python train.py --balance_loss=0.00133 --norm_place="pre" --norm_eps=1e-06 --rope_base=10000.0 --init="normal" --lr_mult_down=0.7
Below are experts of layer 5 (counted from 0) of a mixture-of-experts language model. Rows are named router (the router's row for the expert), gate (a neuron's input weights, with its number), up (a neuron's input weights, with its number) and show model dimensions 128-255. Each number is 50 + 10 x the weight over its row's rms, rounded and kept within 0 to 99.
After each expert's rows: a language model's description of what the expert responds to. This comes from a sample of Wikipedia text that the model never trained on.

# expert 22
router:33 49 53 41 52 64 45 47 51 46 51 42 39 49 47 53 40 60 34 52 65 44 43 38 55 45 47 59 41 58 45 47 56 50 63 58 59 61 34 44 58 35 51 46 33 62 43 59 65 37 50 57 52 59 59 61 51 59 48 63 44 73 20 53 57 45 46 56 76 57 65 52 44 49 53 46 47 46 41 60 47 63 35 56 61 65 67 42 42 41 59 54 63 30 46 57 57 56 35 37 55 55 57 52 43 56 54 37 63 57 54 56 45 63 43 52 59 55 39 59 56 40 54 67 51 73 56 55
gate0:39 45 55 53 53 50 44 36 49 65 50 58 40 45 55 59 56 45 40 30 47 46 45 47 52 40 67 37 44 39 42 46 41 44 51 50 70 55 79 24 52 56 63 59 53 64 63 46 59 35 53 42 52 45 56 35 51 65 53 67 51 56 41 34 66 66 39 50 54 41 50 38 40 45 41 58 46 44 59 48 52 51 44 53 53 53 40 46 40 42 53 44 73 53 47 42 76 55 51 42 55 47 60 53 63 38 54 55 52 53 55 48 51 44 43 40 50 54 55 47 43 45 33 52 18 31 59 50
up0:39 32 42 45 47 52 74 45 39 62 63 57 42 55 59 55 63 32 46 59 45 44 59 54 47 47 51 47 34 26 40 38 50 66 39 61 46 56 54 47 57 45 51 47 60 52 49 62 82 64 43 49 45 61 54 58 43 52 62 49 34 49 44 50 60 54 51 52 60 41 36 58 47 32 51 66 61 55 62 41 59 55 44 52 58 61 51 61 45 55 58 66 63 30 46 54 74 54 45 44 44 53 32 28 46 49 64 64 66 55 55 50 59 40 49 56 27 48 34 52 74 46 41 38 63 45 44 58
What it handles: Media and entertainment text. Words in articles on films, albums, songs, books and games: film, album, Records, with review-site names like Rotten Tomatoes.

# expert 12
router:41 61 45 41 44 45 38 43 56 59 41 61 65 50 61 54 60 26 38 36 41 48 53 42 67 32 34 50 54 52 50 27 49 68 52 34 57 62 43 31 41 72 54 49 52 49 59 38 66 59 69 38 61 55 48 44 45 28 56 59 33 51 58 57 40 70 51 59 40 47 58 50 55 51 47 48 51 52 47 46 48 41 48 48 33 53 31 42 53 40 43 44 57 56 42 44 58 47 53 28 47 38 43 45 47 55 57 42 67 41 65 56 42 49 51 31 50 48 49 56 58 50 50 40 50 70 46 46
gate0:53 29 65 47 55 44 69 56 45 34 41 32 43 52 61 58 47 44 52 53 42 56 44 22 44 55 55 53 48 61 46 53 53 48 47 66 41 46 45 68 61 69 46 49 46 53 53 40 27 47 40 66 46 35 41 54 56 67 43 42 47 38 42 59 61 49 57 43 47 50 30 39 32 54 54 45 62 50 45 52 44 41 41 47 53 47 43 26 60 45 53 44 61 42 60 54 53 38 43 37 49 57 62 56 42 25 49 63 53 73 57 49 48 42 61 41 28 69 45 58 42 44 31 57 56 49 50 51
up0:44 41 51 42 37 51 55 61 49 35 45 37 34 50 66 44 64 51 47 45 55 38 57 61 69 45 45 40 55 38 64 46 54 42 67 59 61 40 61 43 39 62 33 30 29 46 40 38 41 57 52 63 46 54 44 50 63 59 54 45 52 48 49 52 67 46 55 48 43 49 48 27 44 53 51 60 43 65 52 72 43 68 60 36 39 55 59 46 44 42 70 40 46 37 52 60 33 45 39 40 31 41 37 54 65 43 46 69 42 57 44 57 47 39 67 66 41 49 47 26 38 41 54 40 57 32 46 51
What it handles: Personal name pieces. Common first names (John, Michael, William) and inner pieces of surnames and unusual proper names, like Nebuchadnezzar or Adirondack.

# expert 39
router:42 52 49 53 52 42 47 51 41 51 55 55 41 54 52 39 40 64 45 57 64 36 49 45 42 55 48 40 35 52 45 44 65 53 49 62 57 59 53 62 35 34 32 58 44 52 52 52 45 35 47 36 43 50 68 51 53 68 50 70 66 68 43 71 75 57 46 37 54 59 52 54 46 44 48 55 36 53 38 63 62 68 37 42 49 41 49 50 50 39 55 57 50 42 40 64 51 56 49 52 43 59 62 54 60 59 61 60 42 52 60 50 50 69 30 55 42 51 41 55 66 62 51 52 43 46 38 40
gate0:42 46 52 36 45 67 49 45 51 48 51 49 53 37 41 36 45 45 51 46 40 49 72 54 72 46 52 64 43 61 51 46 53 37 44 32 37 27 34 47 49 46 46 63 35 62 47 47 33 50 45 53 24 65 44 50 39 54 36 61 43 57 54 55 56 67 54 43 48 43 54 66 29 34 59 36 49 63 53 55 39 59 60 55 46 40 58 45 46 47 58 52 53 47 59 45 45 58 62 55 45 58 58 66 46 57 35 43 62 67 38 64 35 43 54 53 57 45 43 58 46 51 50 50 53 39 59 60
up0:55 54 39 55 58 60 48 53 41 56 45 51 42 44 57 61 43 30 53 54 52 39 55 62 46 42 57 45 46 31 45 45 29 45 45 47 50 49 61 46 46 36 44 55 50 60 50 41 36 50 44 36 44 48 53 51 52 22 34 68 43 53 28 44 45 55 41 36 41 43 40 51 49 61 49 37 59 48 59 59 36 44 53 79 43 47 42 59 40 66 64 58 50 46 39 43 55 39 63 61 68 65 54 56 60 54 79 52 58 54 63 46 56 47 57 56 58 68 46 48 61 47 51 69 58 45 55 53
What it handles: Prepositions after verbs. Prepositions in running prose, mostly in, on, at, during, under, after, e.g. ended in, carried by, In the war.

# expert 36
router:64 59 50 50 59 53 47 68 48 46 49 45 51 77 39 57 64 52 26 57 65 61 54 52 34 41 44 58 34 56 53 68 54 43 61 47 46 61 51 61 40 51 43 55 44 60 55 54 41 46 29 65 60 48 59 71 56 49 50 57 70 55 50 33 54 59 39 31 50 56 53 54 50 57 64 49 27 43 31 45 50 60 55 49 76 35 40 38 43 48 64 50 54 40 53 68 31 37 43 71 41 58 45 38 37 50 54 54 49 51 45 60 47 54 68 50 60 44 50 51 63 49 53 65 64 68 51 56
gate0:50 59 78 40 52 49 55 45 62 58 41 42 42 30 50 56 39 51 55 49 40 66 58 58 49 35 56 34 43 45 50 51 40 44 49 40 60 64 35 43 66 60 48 50 42 59 48 58 42 46 67 49 48 51 54 44 49 63 63 58 20 64 40 49 53 51 56 54 39 47 44 54 48 39 45 53 60 33 51 44 47 39 37 63 45 50 60 51 65 65 61 34 37 47 62 51 57 48 48 46 53 58 56 55 40 60 53 59 57 27 56 52 44 44 48 51 60 57 55 32 56 63 41 42 61 42 73 47
up0:40 66 72 54 32 54 71 62 55 48 50 44 45 22 31 54 54 74 45 43 42 58 56 60 29 33 43 33 37 50 50 60 49 52 47 44 55 41 60 48 47 50 50 50 41 66 52 54 43 52 51 52 45 40 39 51 52 54 48 43 28 71 32 57 44 64 53 58 40 51 44 56 58 53 57 35 64 42 65 52 59 44 36 47 37 46 42 38 63 70 65 23 53 48 34 46 64 58 44 41 55 50 31 58 60 49 56 38 50 46 50 71 49 47 31 40 48 50 59 52 42 68 39 68 63 53 57 32
What it handles: Commas and of connectors. Commas, of, and, and pipes linking list items or infobox labels, as in "Date of birth", "Place of death", city-state pairs.

# expert 45
router:38 48 48 40 48 54 45 57 40 49 60 57 56 32 54 41 74 34 59 41 47 52 68 44 48 49 76 66 44 48 59 51 36 48 43 44 57 50 45 60 50 45 48 61 37 44 45 59 38 53 37 37 65 42 73 60 47 30 68 46 52 52 48 27 44 61 53 64 35 50 30 39 45 59 55 56 52 45 43 52 44 48 54 47 35 52 41 48 35 55 52 35 49 54 42 44 55 42 46 49 56 47 39 59 47 33 41 49 58 41 38 59 58 57 60 57 48 45 83 45 46 56 54 54 62 52 46 54
gate0:40 55 57 43 47 50 37 43 37 39 34 58 59 31 41 39 41 40 68 53 35 33 40 63 40 52 47 57 44 50 52 58 49 59 66 53 65 53 42 46 41 55 61 40 40 65 66 42 41 55 43 57 56 52 54 54 69 58 26 32 30 36 58 44 47 55 51 49 57 58 58 47 63 51 65 35 74 41 52 41 59 39 21 66 36 61 45 54 45 54 52 59 68 40 44 73 39 60 67 36 42 57 46 46 41 53 52 53 61 39 61 43 37 25 22 60 52 48 58 61 51 46 47 42 52 38 56 56
up0:50 54 41 41 55 60 52 53 48 51 37 53 75 18 62 37 61 66 55 42 38 37 38 54 50 44 34 56 57 57 52 65 61 65 59 45 49 55 54 65 52 42 44 54 31 41 47 52 54 60 42 45 51 43 49 56 64 64 53 51 54 28 40 38 50 45 54 53 44 56 57 59 62 48 49 47 55 51 56 62 39 60 43 62 60 53 25 64 48 77 61 54 54 47 59 51 40 48 53 49 53 65 58 43 56 53 61 43 56 47 53 47 54 48 31 64 79 53 56 56 49 43 53 37 34 29 55 66
What it handles: Sports table cells. Cells in sports and election tables: country codes like USA, FRA, positions MF, DF, FW, dashes, % signs, and player first names.

# expert 6
router:62 71 48 30 49 54 46 68 56 43 41 60 61 55 53 56 54 53 35 39 66 37 55 44 50 50 61 50 69 49 50 58 35 31 51 40 48 27 50 50 44 54 62 33 42 51 43 36 44 19 73 48 43 62 47 56 56 51 44 46 44 52 76 55 60 37 53 52 61 55 57 66 55 50 48 41 59 38 52 34 66 70 39 60 43 64 66 50 70 38 41 46 65 48 43 56 44 55 34 42 48 58 35 63 53 49 50 39 50 43 49 54 59 30 30 60 62 51 51 55 41 71 47 62 53 44 45 43
gate0:68 40 57 56 40 29 50 62 45 44 55 43 54 62 68 55 49 53 47 55 53 56 31 49 51 52 49 46 48 59 51 41 52 65 36 42 49 43 45 36 56 43 50 46 63 64 43 69 61 51 43 50 52 44 36 61 48 23 42 60 24 41 38 43 47 62 46 36 33 61 53 55 39 40 51 44 51 48 51 56 57 44 36 53 48 60 51 50 47 56 50 32 65 57 40 53 55 54 46 45 55 50 58 41 35 32 41 63 67 52 54 40 40 64 41 58 48 50 47 43 40 58 58 36 49 57 61 59
up0:36 45 28 41 54 66 45 53 54 57 43 62 46 46 28 51 63 31 36 55 43 49 62 52 72 46 50 54 49 55 41 55 30 33 42 58 69 44 40 74 58 65 56 63 42 46 58 41 52 64 54 67 50 67 53 55 54 65 66 43 67 63 50 42 43 36 46 58 57 40 55 41 54 48 50 46 57 55 53 42 53 60 67 53 47 42 51 47 45 49 54 63 44 57 50 55 42 55 52 55 46 45 33 44 56 68 56 30 43 40 47 54 64 35 59 39 55 52 46 45 62 40 43 46 35 53 63 48
What it handles: Adjectives and word-interior pieces. Descriptive adjectives like social, local, political, and pieces inside longer words: Rom-an-esque, phen-olic, cur-ren-cies, top-ony-my.

# expert 21
router:28 61 42 51 45 42 41 49 54 42 56 63 52 46 53 51 36 28 42 44 46 51 42 48 61 40 47 68 52 50 59 31 62 62 61 48 47 41 53 34 52 63 50 47 39 54 66 37 54 40 57 49 50 66 38 31 46 27 43 53 40 62 66 55 29 39 57 59 40 52 39 38 52 57 48 47 51 58 44 47 47 50 54 61 25 55 38 42 57 49 34 46 56 51 72 39 62 51 62 37 45 50 61 60 51 43 74 42 60 47 70 62 45 39 46 38 43 43 68 65 64 56 52 50 43 72 40 71
gate0:39 69 46 43 62 72 38 45 55 49 51 50 36 58 38 47 54 52 54 37 56 64 55 48 53 36 32 45 45 45 54 55 54 42 46 54 43 53 30 55 40 53 68 42 25 50 47 45 50 64 53 63 51 43 46 51 48 56 61 40 42 48 28 45 62 48 36 65 51 58 51 55 60 40 50 63 56 49 55 33 63 45 36 34 47 60 57 54 45 27 55 47 34 39 59 56 57 49 50 49 37 74 50 45 49 63 61 59 64 60 54 53 49 60 53 47 59 47 44 32 54 42 36 53 55 62 44 41
up0:40 34 59 57 55 37 59 55 61 54 45 56 26 48 34 49 41 46 44 58 41 47 43 37 47 55 42 47 43 54 39 57 50 64 37 64 48 41 46 63 40 50 54 49 49 56 61 53 49 48 51 49 64 49 63 49 64 39 70 50 51 49 62 55 55 47 58 64 57 66 51 40 45 75 44 43 48 57 55 42 27 38 25 46 46 56 70 66 49 46 56 36 25 43 68 65 43 56 51 46 49 75 45 46 36 48 52 51 57 52 46 51 64 56 70 42 59 33 59 48 45 49 44 48 41 47 59 41
What it handles: Surnames and surname pieces. Surnames and their endings after first names in player and candidate lists, like Smith, Jones, Esp-os-ito, -ley, -ić.

# expert 18
router:60 35 71 52 43 40 66 56 69 45 53 39 51 47 63 47 49 42 69 55 45 63 30 54 55 52 50 53 66 55 66 58 46 59 41 59 28 62 58 56 59 52 55 37 77 35 63 40 55 62 59 51 40 62 39 41 46 35 48 28 55 40 51 38 60 38 25 22 41 31 38 61 56 46 44 51 47 66 58 49 51 45 47 46 45 49 64 59 41 60 59 41 51 56 42 54 55 55 51 66 59 57 42 46 49 44 45 69 50 46 46 48 59 41 46 64 45 56 31 48 44 37 57 34 45 30 49 47
gate0:48 48 43 52 44 58 60 59 50 45 54 71 44 33 51 65 39 37 60 53 52 47 44 33 41 36 56 46 56 52 42 53 52 57 50 42 72 45 63 37 66 50 53 38 51 61 54 51 39 58 47 46 52 65 46 49 48 43 47 51 40 54 55 54 52 61 65 55 61 48 42 53 29 39 55 54 40 57 53 46 45 29 56 64 54 60 52 66 30 57 54 47 57 55 51 35 58 50 51 51 54 74 82 38 50 37 55 53 19 42 50 60 60 40 67 55 46 50 34 59 46 56 52 44 55 44 65 50
up0:59 46 41 52 48 55 36 59 64 55 53 47 58 48 58 68 50 49 42 46 28 67 52 51 59 32 52 60 39 56 55 38 56 59 43 66 36 69 43 47 53 50 43 50 64 50 37 42 68 51 57 50 51 41 43 39 58 48 56 54 54 50 44 31 32 46 44 47 41 25 47 60 64 55 54 51 55 54 42 54 47 56 43 59 63 43 44 45 51 64 54 48 61 72 47 47 41 45 58 56 64 57 70 38 48 48 54 59 57 52 58 58 40 33 46 46 53 68 60 44 60 40 66 58 56 60 57 58
What it handles: Numbers and measurement values. Number words like six, million, billion, digits in measurements, times and statistics (2:26.38, 166.20), and "are" in "All times are".

# expert 34
router:51 59 42 54 66 55 41 43 45 43 58 60 45 29 50 59 56 41 49 35 46 45 38 73 64 63 53 39 63 57 36 57 56 35 44 57 50 61 56 59 60 51 47 61 74 52 56 57 28 51 44 49 35 58 47 37 49 63 42 61 59 42 61 42 56 73 60 49 40 45 58 38 21 41 58 35 47 56 57 62 62 58 67 47 60 49 38 50 54 47 61 41 50 46 48 66 27 50 38 61 51 62 53 44 63 64 57 49 43 47 33 42 41 63 46 47 49 53 56 55 52 43 49 49 51 58 56 48
gate0:43 63 51 40 55 39 57 61 54 44 54 41 49 50 36 44 60 34 54 38 51 45 52 45 57 48 47 51 55 48 75 49 54 34 52 69 45 53 57 38 60 53 41 63 54 58 42 55 31 55 48 47 65 56 47 47 48 59 53 56 38 48 55 60 39 62 62 52 51 39 40 24 49 41 37 55 52 53 60 46 53 57 59 55 49 46 39 48 36 57 65 52 32 69 54 56 68 50 50 60 44 59 33 35 62 43 48 52 40 39 56 36 61 50 60 56 43 59 42 53 45 58 47 48 55 37 84 47
up0:56 50 51 49 67 45 44 38 56 42 45 44 27 57 56 39 48 46 57 47 37 52 59 50 57 38 36 39 45 45 39 46 37 43 53 78 66 55 55 42 63 65 54 67 42 71 29 40 60 49 58 64 60 36 49 55 56 64 31 54 51 51 60 62 39 39 62 35 76 68 63 62 38 38 65 55 45 54 45 73 46 71 41 58 52 49 53 49 39 46 45 42 39 57 61 46 48 49 61 49 37 44 58 30 69 69 37 63 64 53 34 56 50 48 58 48 39 66 38 36 50 52 45 58 54 56 72 27
What it handles: Biography dates and was. Month names, birth and death year digits, and "was" opening biographies, as in "(May 4, 1927 – July 8, 2016) was".

# expert 1
router:42 55 53 41 50 42 46 57 32 43 52 54 44 41 57 45 37 60 48 52 45 45 43 46 74 38 52 36 72 64 47 51 35 27 68 59 53 45 52 61 53 48 64 29 40 46 47 58 35 48 47 58 59 51 58 63 53 69 55 57 48 40 54 54 48 33 70 53 54 61 69 61 40 47 55 39 45 41 60 63 50 51 60 59 31 52 61 50 67 35 61 31 47 48 55 35 40 36 51 38 55 45 51 56 40 45 50 41 47 43 70 40 51 49 58 68 42 33 48 69 58 50 33 47 53 50 42 49
gate0:44 61 52 63 62 50 46 40 64 47 30 78 59 47 53 50 54 51 40 63 06 38 38 51 57 41 67 31 61 64 47 26 47 39 50 57 48 60 62 70 59 57 42 43 41 50 25 42 32 41 39 39 63 57 53 54 58 40 68 39 40 64 62 57 54 68 54 48 61 45 40 58 70 43 48 58 52 53 67 56 53 50 43 38 59 53 37 74 46 33 55 47 64 32 48 60 42 65 77 55 55 45 43 50 56 61 46 52 56 41 45 61 58 60 57 53 59 68 41 46 62 61 38 24 34 47 48 54
up0:31 43 56 56 50 51 39 37 75 56 39 66 36 37 42 58 52 56 50 62 37 36 50 52 73 32 56 51 58 41 61 54 43 38 55 39 50 51 48 53 36 59 39 60 46 60 43 34 29 59 45 51 60 32 53 68 69 41 56 51 45 73 45 48 55 56 46 58 69 43 50 48 57 50 52 38 45 57 49 37 48 46 41 46 49 51 43 68 44 51 63 59 75 45 41 47 40 62 68 46 40 43 66 51 54 65 56 56 52 53 42 77 57 62 45 58 54 47 43 41 42 43 50 22 50 65 46 59
What it handles: Articles and word starts. The and the opening noun phrases or sections, plus first pieces of split words and heading markers, as in Ex-che-quer, Mad-ison, ==.

# expert 8
router:66 62 52 38 34 46 50 70 63 61 46 36 42 46 57 49 58 63 51 30 57 39 56 59 51 58 57 30 45 50 49 51 48 38 37 48 44 53 51 62 31 63 56 62 42 45 57 37 44 50 56 25 47 47 57 36 27 57 56 72 49 48 66 43 53 44 43 52 48 47 58 48 56 60 55 44 51 67 65 43 65 56 59 46 58 55 40 48 46 44 31 39 47 34 59 63 61 71 52 52 62 47 39 44 65 40 49 40 37 30 59 40 51 62 34 50 36 50 58 57 42 56 38 33 42 41 57 39
gate0:73 48 63 45 52 52 40 58 62 46 51 56 63 49 45 67 39 58 23 62 49 44 66 54 32 50 46 47 56 38 49 40 58 50 48 40 42 41 67 47 41 47 47 62 57 51 47 57 53 54 29 51 43 52 48 51 53 72 33 47 52 41 45 48 52 40 39 39 55 66 62 51 63 38 79 59 49 48 58 45 56 50 52 46 53 44 50 51 57 38 43 37 41 66 37 47 39 46 34 63 62 68 62 65 42 77 47 63 46 46 46 61 47 43 55 57 39 47 41 61 39 44 42 44 53 47 23 18
up0:53 56 53 65 32 51 60 54 45 50 68 70 56 47 38 64 44 71 61 49 33 45 57 30 46 60 43 57 46 48 59 48 51 56 41 56 66 57 45 35 42 43 39 34 58 55 40 42 40 44 47 53 58 49 53 34 48 69 45 42 54 61 46 60 41 40 61 43 59 32 54 48 48 58 60 61 54 42 56 52 66 48 46 65 59 46 54 54 53 46 57 46 47 67 49 41 51 56 43 49 70 63 69 51 50 69 53 39 61 63 59 48 41 56 60 35 36 54 48 36 41 57 39 33 46 61 45 43
What it handles: Biology terms, conjunctions. Word pieces of anatomical and taxonomic terms (hippocampus, Ascidiacea, -idae), and clause words like where, if, when, because, is.

# expert 3
router:51 40 46 64 70 42 54 56 45 60 49 52 45 47 71 45 44 55 65 44 45 50 69 49 43 65 39 45 50 60 49 63 44 31 44 61 52 43 43 43 31 58 53 58 66 56 34 44 44 49 62 40 63 47 56 28 33 47 62 51 55 32 71 46 37 41 50 62 29 30 48 40 55 59 48 54 45 53 62 52 48 55 76 38 57 37 37 43 48 39 33 48 39 48 61 44 48 48 52 64 63 50 54 53 58 38 64 54 66 45 47 58 52 58 48 64 41 54 51 55 63 41 42 35 45 58 58 73
gate0:46 57 47 31 35 60 66 55 59 42 61 34 25 42 64 42 43 61 44 46 54 41 48 62 47 74 64 44 44 61 57 51 53 37 55 52 31 47 45 56 47 50 48 56 59 49 45 54 50 51 44 62 53 50 54 59 60 39 64 69 51 59 57 59 55 35 59 46 52 37 44 59 57 59 60 62 38 41 39 65 46 52 63 49 36 48 34 50 55 69 50 39 62 59 49 40 51 45 52 66 43 40 37 52 46 49 49 82 50 53 59 50 63 48 57 47 70 41 35 56 58 38 31 57 55 41 41 61
up0:50 51 48 42 57 49 33 48 44 31 52 57 68 40 40 35 29 42 47 49 51 73 40 39 56 65 33 36 62 49 25 66 58 55 40 55 36 62 60 47 63 46 43 45 55 51 68 40 40 45 51 54 57 46 55 64 54 54 52 38 31 48 38 53 50 59 35 43 55 43 44 59 55 47 39 29 23 49 56 46 58 54 42 62 42 57 43 49 55 43 51 59 47 48 69 39 40 48 34 51 31 40 71 52 45 64 48 52 56 55 70 50 58 58 55 46 66 52 48 45 29 37 64 55 59 57 55 68
What it handles: Table pipes, taxonomy names. Opening pipes of table header rows in sports and gene articles, plus word pieces inside Latin species and author names, like -atus, R-agon-ot.

# expert 17
router:43 54 35 35 49 46 46 46 51 39 58 53 47 33 71 46 33 58 52 48 62 49 57 54 67 53 45 39 41 53 50 33 45 53 49 47 49 41 57 57 41 59 55 24 49 55 49 50 46 55 41 47 61 63 43 37 50 54 40 44 66 34 58 46 44 53 66 62 72 44 57 52 48 39 51 43 67 33 46 53 58 49 44 49 57 49 43 56 54 42 48 50 41 54 55 39 31 56 53 39 47 37 42 57 57 60 46 45 52 55 45 44 62 57 34 66 26 34 47 45 35 53 47 61 53 36 55 47
gate0:61 56 43 51 55 61 45 56 59 47 53 52 52 63 44 73 35 58 51 31 44 57 43 50 63 25 38 36 46 58 40 38 34 33 43 62 26 44 57 45 45 44 44 48 51 47 38 54 51 52 53 44 45 58 56 68 57 57 50 52 63 55 35 40 48 49 32 48 52 68 45 36 42 53 38 38 58 56 54 51 51 40 59 54 58 44 54 51 53 53 60 39 50 49 39 47 38 45 54 49 69 65 38 49 53 59 36 53 48 43 42 38 59 49 49 51 49 52 54 51 52 58 36 41 58 59 54 38
up0:58 45 60 56 55 50 48 57 53 53 55 53 50 53 46 43 51 54 44 56 49 60 49 42 45 51 45 58 57 43 73 51 67 47 51 74 46 35 33 67 44 33 43 25 57 51 49 67 66 59 44 51 47 34 42 48 43 49 58 25 36 58 67 59 58 60 49 48 41 36 67 42 52 52 55 60 61 47 55 51 43 55 44 51 54 63 54 43 31 59 52 49 42 46 58 41 46 54 43 34 34 60 52 40 52 52 60 60 42 29 48 63 52 67 51 62 45 40 51 72 44 48 54 55 47 62 42 53
What it handles: First piece of words. Short opening fragments of words, like un-, re-, sp-, s-, com-, and the .S in U.S., mostly within running prose.

# expert 10
router:48 60 21 51 51 56 56 55 49 42 57 52 51 70 39 53 47 44 37 58 60 61 75 38 72 44 47 52 44 62 51 70 40 35 51 45 52 46 70 49 45 51 45 61 50 56 62 64 50 43 53 40 54 56 44 58 69 59 53 64 72 56 57 54 42 56 54 39 48 48 47 61 51 48 55 47 48 50 50 70 58 43 50 50 64 50 47 30 44 41 44 34 52 38 47 43 42 54 36 54 46 46 50 39 44 46 70 48 61 63 43 55 27 52 40 45 63 40 49 34 64 51 52 51 46 52 45 47
gate0:46 55 54 41 63 48 43 59 58 40 47 39 35 37 59 68 53 59 53 79 49 47 38 49 61 52 44 62 51 45 57 53 58 58 38 52 55 41 50 47 38 31 57 46 52 42 53 38 64 56 40 56 37 42 35 59 54 58 41 46 39 30 53 59 49 53 38 60 51 56 43 37 34 45 33 42 59 62 57 44 38 58 51 57 47 59 56 48 48 40 54 46 52 48 65 55 39 43 50 66 48 39 51 51 53 46 60 31 45 65 42 68 49 43 49 50 46 71 45 56 55 52 41 52 74 58 70 52
up0:51 51 47 59 62 51 54 42 70 58 43 35 41 55 44 54 48 58 52 47 47 24 64 45 58 45 37 58 56 39 57 71 61 60 43 49 49 42 46 40 30 39 36 48 61 51 61 18 58 64 37 58 56 60 31 46 44 43 47 49 58 38 59 49 42 49 47 67 46 58 51 55 65 47 48 61 57 51 55 46 60 52 53 68 44 79 54 45 52 49 48 33 62 57 54 53 51 42 41 71 53 65 70 61 43 33 61 51 45 51 36 62 50 32 37 42 60 56 35 56 44 61 50 46 55 53 60 54
What it handles: Conjunctions and subject pronouns. Clause-linking and, or, but, commas and subject pronouns he, she, they, who opening a new clause before a verb.

# expert 38
router:60 64 60 42 46 51 45 69 56 37 54 37 47 76 50 40 41 56 31 44 65 43 40 52 46 52 42 57 56 61 43 63 40 49 58 47 41 61 49 57 49 30 38 42 53 56 38 53 38 48 49 37 42 27 43 66 60 48 45 57 46 51 29 40 53 64 42 47 56 64 50 72 56 64 68 46 43 48 42 53 72 67 44 48 57 53 67 41 51 35 55 57 47 36 51 68 69 57 46 50 49 50 46 52 53 65 52 44 64 38 57 53 49 44 45 63 49 46 38 44 46 55 42 52 51 47 65 58
gate0:49 35 49 51 70 35 44 52 41 37 56 44 55 50 53 59 38 52 40 62 52 41 47 43 52 32 48 44 54 52 73 51 67 49 48 60 48 58 52 34 50 44 53 59 43 51 32 43 70 52 43 30 55 56 34 48 54 63 47 49 70 38 49 39 51 30 46 55 44 53 55 61 54 46 56 52 31 44 61 46 54 65 59 56 44 41 47 54 74 41 41 53 43 38 64 47 52 44 50 48 43 53 54 63 40 46 58 65 45 45 43 38 34 54 55 39 53 51 56 34 48 50 40 28 39 45 57 62
up0:41 56 44 51 49 51 42 39 54 29 51 80 43 50 58 51 54 58 42 48 45 54 47 48 56 40 47 55 46 49 63 45 33 58 50 56 45 70 54 50 49 37 57 52 67 51 44 43 54 56 23 62 67 41 51 45 68 45 53 54 53 65 40 54 50 53 41 49 45 32 45 45 31 44 38 46 42 68 61 69 44 50 41 74 49 45 33 38 62 38 38 44 70 54 43 45 44 64 51 52 56 47 45 41 54 51 51 37 42 58 57 35 53 46 36 46 44 44 70 53 45 71 43 36 62 54 56 63
What it handles: Articles before noun phrases. The articles a, an, the, plus with, new, same, any, opening noun phrases after verbs or prepositions: "setting a new record".

# expert 30
router:35 54 39 58 54 33 45 37 30 57 51 54 54 42 57 54 50 41 48 48 53 47 43 39 56 43 54 72 48 51 59 38 53 53 53 40 57 46 62 42 40 50 62 53 57 41 41 54 51 65 37 54 41 57 52 40 56 42 60 55 54 42 56 58 40 52 58 67 44 49 40 41 34 54 62 53 70 48 47 60 43 37 43 49 37 52 48 38 54 55 63 49 43 52 49 32 55 50 61 34 61 38 57 49 49 61 64 49 55 33 48 53 52 40 41 50 42 55 66 52 45 61 49 61 42 52 37 69
gate0:57 52 63 57 37 50 37 63 41 41 58 66 68 47 54 53 54 42 56 44 30 43 54 43 42 68 55 41 60 41 54 37 49 51 37 69 30 51 41 34 47 51 41 56 58 38 50 33 65 54 51 49 52 36 62 65 45 55 38 33 44 58 48 49 65 27 54 53 42 49 55 51 36 66 57 39 48 52 37 39 63 52 72 36 43 50 51 47 53 41 52 63 55 49 49 47 44 43 37 52 41 45 39 40 35 61 53 53 52 44 61 40 52 46 56 62 48 53 54 42 52 64 46 44 46 39 62 39
up0:47 54 42 52 49 54 60 57 58 45 42 62 49 55 49 64 55 61 63 46 58 40 41 49 50 49 38 47 42 54 58 51 19 64 41 42 51 56 47 34 43 43 58 50 58 32 42 39 58 28 48 43 77 39 35 74 42 50 38 50 40 54 84 49 68 53 47 34 51 49 69 48 55 40 66 45 61 32 59 33 51 55 56 48 42 49 55 54 39 67 43 49 56 56 51 40 85 32 48 40 47 53 39 54 47 76 65 38 46 56 53 54 48 33 40 61 47 48 49 55 49 64 66 51 51 49 57 53
What it handles: Table row ends and names. Line-final table pipes and column headers, plus first names and name fragments in credit lists: John, Bob, Manfred, Ch-antal.

# expert 2
router:53 44 47 40 51 52 45 59 61 31 64 36 44 63 48 51 47 57 43 54 65 43 54 45 61 35 31 50 53 77 48 50 48 51 47 39 38 68 53 49 50 33 52 40 50 51 43 48 50 43 59 28 46 21 48 62 58 41 50 55 51 52 36 31 66 59 43 36 59 47 52 64 40 52 62 53 30 48 44 63 64 60 40 42 61 49 56 43 51 47 58 65 68 44 30 65 58 46 32 54 52 57 53 55 53 50 42 61 50 36 69 49 54 48 39 53 41 32 43 48 45 51 50 51 51 53 59 48
gate0:47 43 40 41 49 55 54 52 36 50 49 53 52 46 47 47 47 32 49 61 48 53 51 32 67 37 59 27 55 54 46 41 39 68 55 48 32 59 55 34 48 28 62 69 44 68 48 37 63 50 24 26 52 42 72 49 62 44 39 77 63 51 38 47 55 60 59 50 44 40 70 20 52 42 31 39 48 54 63 44 61 57 50 68 49 45 49 56 46 65 40 39 47 40 50 58 45 52 37 66 43 37 44 73 47 57 58 51 44 28 49 49 54 41 49 43 50 28 48 56 32 55 42 37 57 42 32 67
up0:49 45 57 58 54 48 59 40 49 45 52 29 60 66 51 41 49 58 43 58 56 38 48 38 40 54 37 42 64 36 48 56 49 37 53 50 46 46 47 48 60 45 52 58 43 50 47 71 37 54 57 72 59 44 47 58 35 50 28 46 58 45 42 63 57 51 46 58 52 52 31 58 55 54 46 62 38 33 48 53 48 55 44 26 51 52 55 50 47 61 45 33 50 52 49 45 46 28 58 55 54 49 47 49 66 46 50 58 62 45 56 56 45 52 57 50 42 66 47 50 51 53 52 59 72 39 44 24
What it handles: Determiners after prepositions. Articles, possessives and quantifiers like the, its, several, plus of, usually right after prepositions in narrative prose: "of the", "invasion of".